{"router_score": "softmax", "init_std_o": 0.0, "optimizer": "soap_variant", "beta1": 0.95, "lr_head": 0.0123, "schedule": "wsd"}
Below are experts of layer 8 (counted from 0) of a mixture-of-experts language model. Rows are named router (the router's row for the expert), gate (a neuron's input weights, with its number), up (a neuron's input weights, with its number) and show model dimensions 0-191. Each number is 500 + 25 x the weight over its row's rms, rounded and kept within 0 to 999. Numbers have three digits each.
After each expert's rows: "mostly gets" lists some tokens that are sent to it at least half of the time. This comes from a sample of Wikipedia text that the model never trained on.

# expert 1
router:501510491533511513495522531513523490485515487465522471490507444524487506528473492518550540515502493488517489522526517497491490527471522497533547527489490493538507545487437514499498464525471519520473454511499501439523514501530470493507491509456521463539516476495516460509493494462489471472494495537520490529487459511496495497501507488484459490487487516535510536529536498502504533466518505456515500528493481500498515512478520532539465521495426506528508513521465459543492490515519531520522483523495502476482516499472547559524541520471465497533539496498458523564518492492479500477
gate0:468542482516528529531540492500476501548500478507527456508558498511509464506478466505518496448522546504487524472535506477486506495515434496551521504478494557484494509507486487509452482480516535457519484483529507487525502497510499439499526510523480495485485514501522530506495497478491497485517493457486493514482470479505532486491482503540490463526478526523551553518480495461427475504494516508478470535513505544490494504522568467524519473482489528496522488484479504507491523537469517516512523452458520500502496510496503528520476555460489497491508481498485524508474483500542505478
up0:458473481495467504486488538476485535530476521492485521441509509495528475514528515478512490453483520433523515503512516514482494489474496531482517495474495527471489462494526529486488451503479532470486508456502545486519465505463499491494532513514499510476477525507459468492517490486501487487505497475492479498508468507494504468526478493469483522446543487502469490542514536484493462494529457545541458528490514519502516460477445490520497517516511551465503492483534460525470513523515479504523497526507530508545485471452493495504534470520462493493491483438526519495548493509493463541
mostly gets: "ina", " John", "ya", "ka", "z", "za"

# expert 6
router:483521483517508483479510493523456491538504477493496525535444481482465510442484511501473498519515507439475519516487528565463473524487519531486512467484515455499458496478521522512498489530469507510477487506538517536513529494488471526500448471499510464494484513563472439498478497486522503528494521461506535522508493474485534520470516521497547475520517474531518490493508490504510462465528491504464460468512478536523522490504474486483533533478519485547472504516503516504495502436471496508477514499437526508537499482513444518491527505479511506480471501512474479479510526484504511539
gate0:513481521481488504495492466479480504494506462465440507492464519497504522507502514528545506444489472479535460507484459487488509501480490493481522479516489541494457525520540493476503498519471523520495510517492512510506477534495499506484546499518510518484518485489508489481536533569504551499518494517515533536467498523475491506487491444491558517492516499496473521484438480492513500506489489499516532499459496500476499539475586483501501490529510490494576485541481450502469505524513519564488476490492466513501502511454452484511516504514512505516526494508555498476490540491521529534
up0:441486458448469481482504489485507541491491532474521463472466495501502530529468512452467466502475464515505449458491518489502525507481464449479492529535436479498462488510492497509481499545516488459522461494493503517493456474488464486491533544506492510512513467452511482530494490501513530510507463506506540488509537514498499541521523510521488546483487475471524525471454500490503511564476507480509500479522536483493489489486508479535482488495528491477533521524500442510475476493437531516508496503489478485506517479519502468518539519485467560499471514492518493477495486505490504511
mostly gets: "†", " RUS", " GBR", " ENG", " USA", " MF"

# expert 4
router:496524496515502466501488497548475459563514466505485517536446490467478475458474487507486480521505485460483522526521527527474484500472507515501521480497505447497453493476504496504510484548473495525476494508546536532511538487495490543486446504518483465491477489546493474514485469519497495521500512465486519530474512491468532537480519539533516498515524470525520497530487522544515466489513503497475470465507499557521485477509476482477519531483550510552479515489512533518491469443502479499501512498455542492522487477529468528485525470459492481509470490515473490490529532484521516541
gate0:508468518526511518462518515496536515483465521546492517494540525512556513479525492472518509452513523500487507472494466499511518531490499508548481527511508554490480481527527521535465509485490434491482474470513513499512508510515518443505555492471489459552516529495477495460484453488471529488503539514548544487520440492487505497506526517470503528512494532498517482480509473520513525478502512512538496500518485513480523483519529516514537466537502483460498477489491502495503489566501485515482484490508527519536476487509500484496461479515511490501479495515517505449474459495561497431
up0:487465518480502512518467514503506530480548518525497487467494479451482490498511488499469497510497473534531497489495491495476506514519472476444536506522525525496493496485460526533530472485481471516489466481507459528521505461461532492523475502507494479486495498465495481482498482553473541508458465523469493485500514459560478516513544491474492491481514526478547474456467464496531501519387504532507509540489505485499490459555467488517480519518490541523518509490497511488524476547487497476488493499523533493540528537508531478482493476498523498532520513471527504518519498511472511475
mostly gets: " —", " should", " \\", "_", "ase", " USA"

# expert 3
router:455482484512486504471503458441509523517450496507512505519532467475465473495503480449461481509480436487537504521443527469479451548475528509531486521546499529468543514496503485499518521489506487458482523468467498514457522478550500522539520497522512486512484527525518495480509475516511484465523471515500520506511472553488491498504490484509522461486510507469501490478471495484490466478478506509513498501504485466466451523529490519498550505507481458534549503473488510513497471521467479490494514545532501517437495523505478531514513469500516475519486499472529541514522496544505485516
gate0:521500561511449451528501539532502517517452504535518492544496494486530492487485475515498471487518514527540510479460517504549473463528510493509493544527476481509496499534495490501511489506504500507524563467499506490508468555505500514533544551495489494472495490503516495535529470546517519473516434555466472485488527527508514516505461519549499502469487539485512495488494474470479508533507494522486517509506492506492493453442512517467498532468465521500510494486487477480529510509489537503511504426489498483514547492516478516489522511505536491536492478522510501474520521488555519509
up0:497520482513457461468508509501501491492488478484485511527495506523556535531460524502476542535497505488484543532498488514518528496524485484490496463530522477536484518460519474481555508482491519549462462452532480443500528464483510499484520525517485522531484542502517468492554475491473498470533480532449524517454488546525516524511531479499486533531527560491501490534501448516475502517489527530501499496522492525510521475504543484502521504499447517485482512497489494527499485492501464525509508497497519502499476476472533529503460515454519483529514495495487453460457490522501524488
mostly gets: "–", " re", " Sa", " un", " dis", " pre"

# expert 10
router:452538474515507473514495483539470438502514505516483522495526532512480499477522474513518501522549519497474499492500519531448494488468529457516487514506497474484528471523526530506496515518479505506524491513484513513486509502472470552509491550493507509532500514490475490508491521503516488551494509501464549529459467533438504511504505511549465529526521471504532507491482543478531494507449496522481535502505466558462546534501496540489473478449522471530512459515506526490476474476515507510487499513474529443499489534516511456487472451482498514479496490509518491475513521478488458534
gate0:504477493486464531455493507523554497481515497498477523520507509526507496501484494486511487522527477509495458477512466494485532522475470483483446550541467553434547509517502500497512521512479537521468488507476520524474498503458523505568530500450488505479491534525488478485471503508521496521555477497476457514531507525514500513505438519484501492488476495492500507465481503469488494487518426470527496490483524481498501499510467501486530545488501532533494484486522542475528498493502497467514457499544547495500473493478500456511479463483455477521508505494512545519514518513539478462
up0:518466494533476554472521494466535545475490495476506467514508510512465513531446507481464472557496517496496491482485506469491460511480517493505479535537499439431505531528501479527484505510479525513493528537536488504481561502515507494458516479530500509516478484510469497531489486484484465480530496482492472440537480501497504495511524498493518508532539509517516530517458513495486510475471497490486470509475534531506483501501509492502517496516503530505512526555489567550526522502508539524542480453492497459481514464480540495507497524547508482449505544481488477499483482506505493494
mostly gets: " for", " with", " on", " in", " to", " from"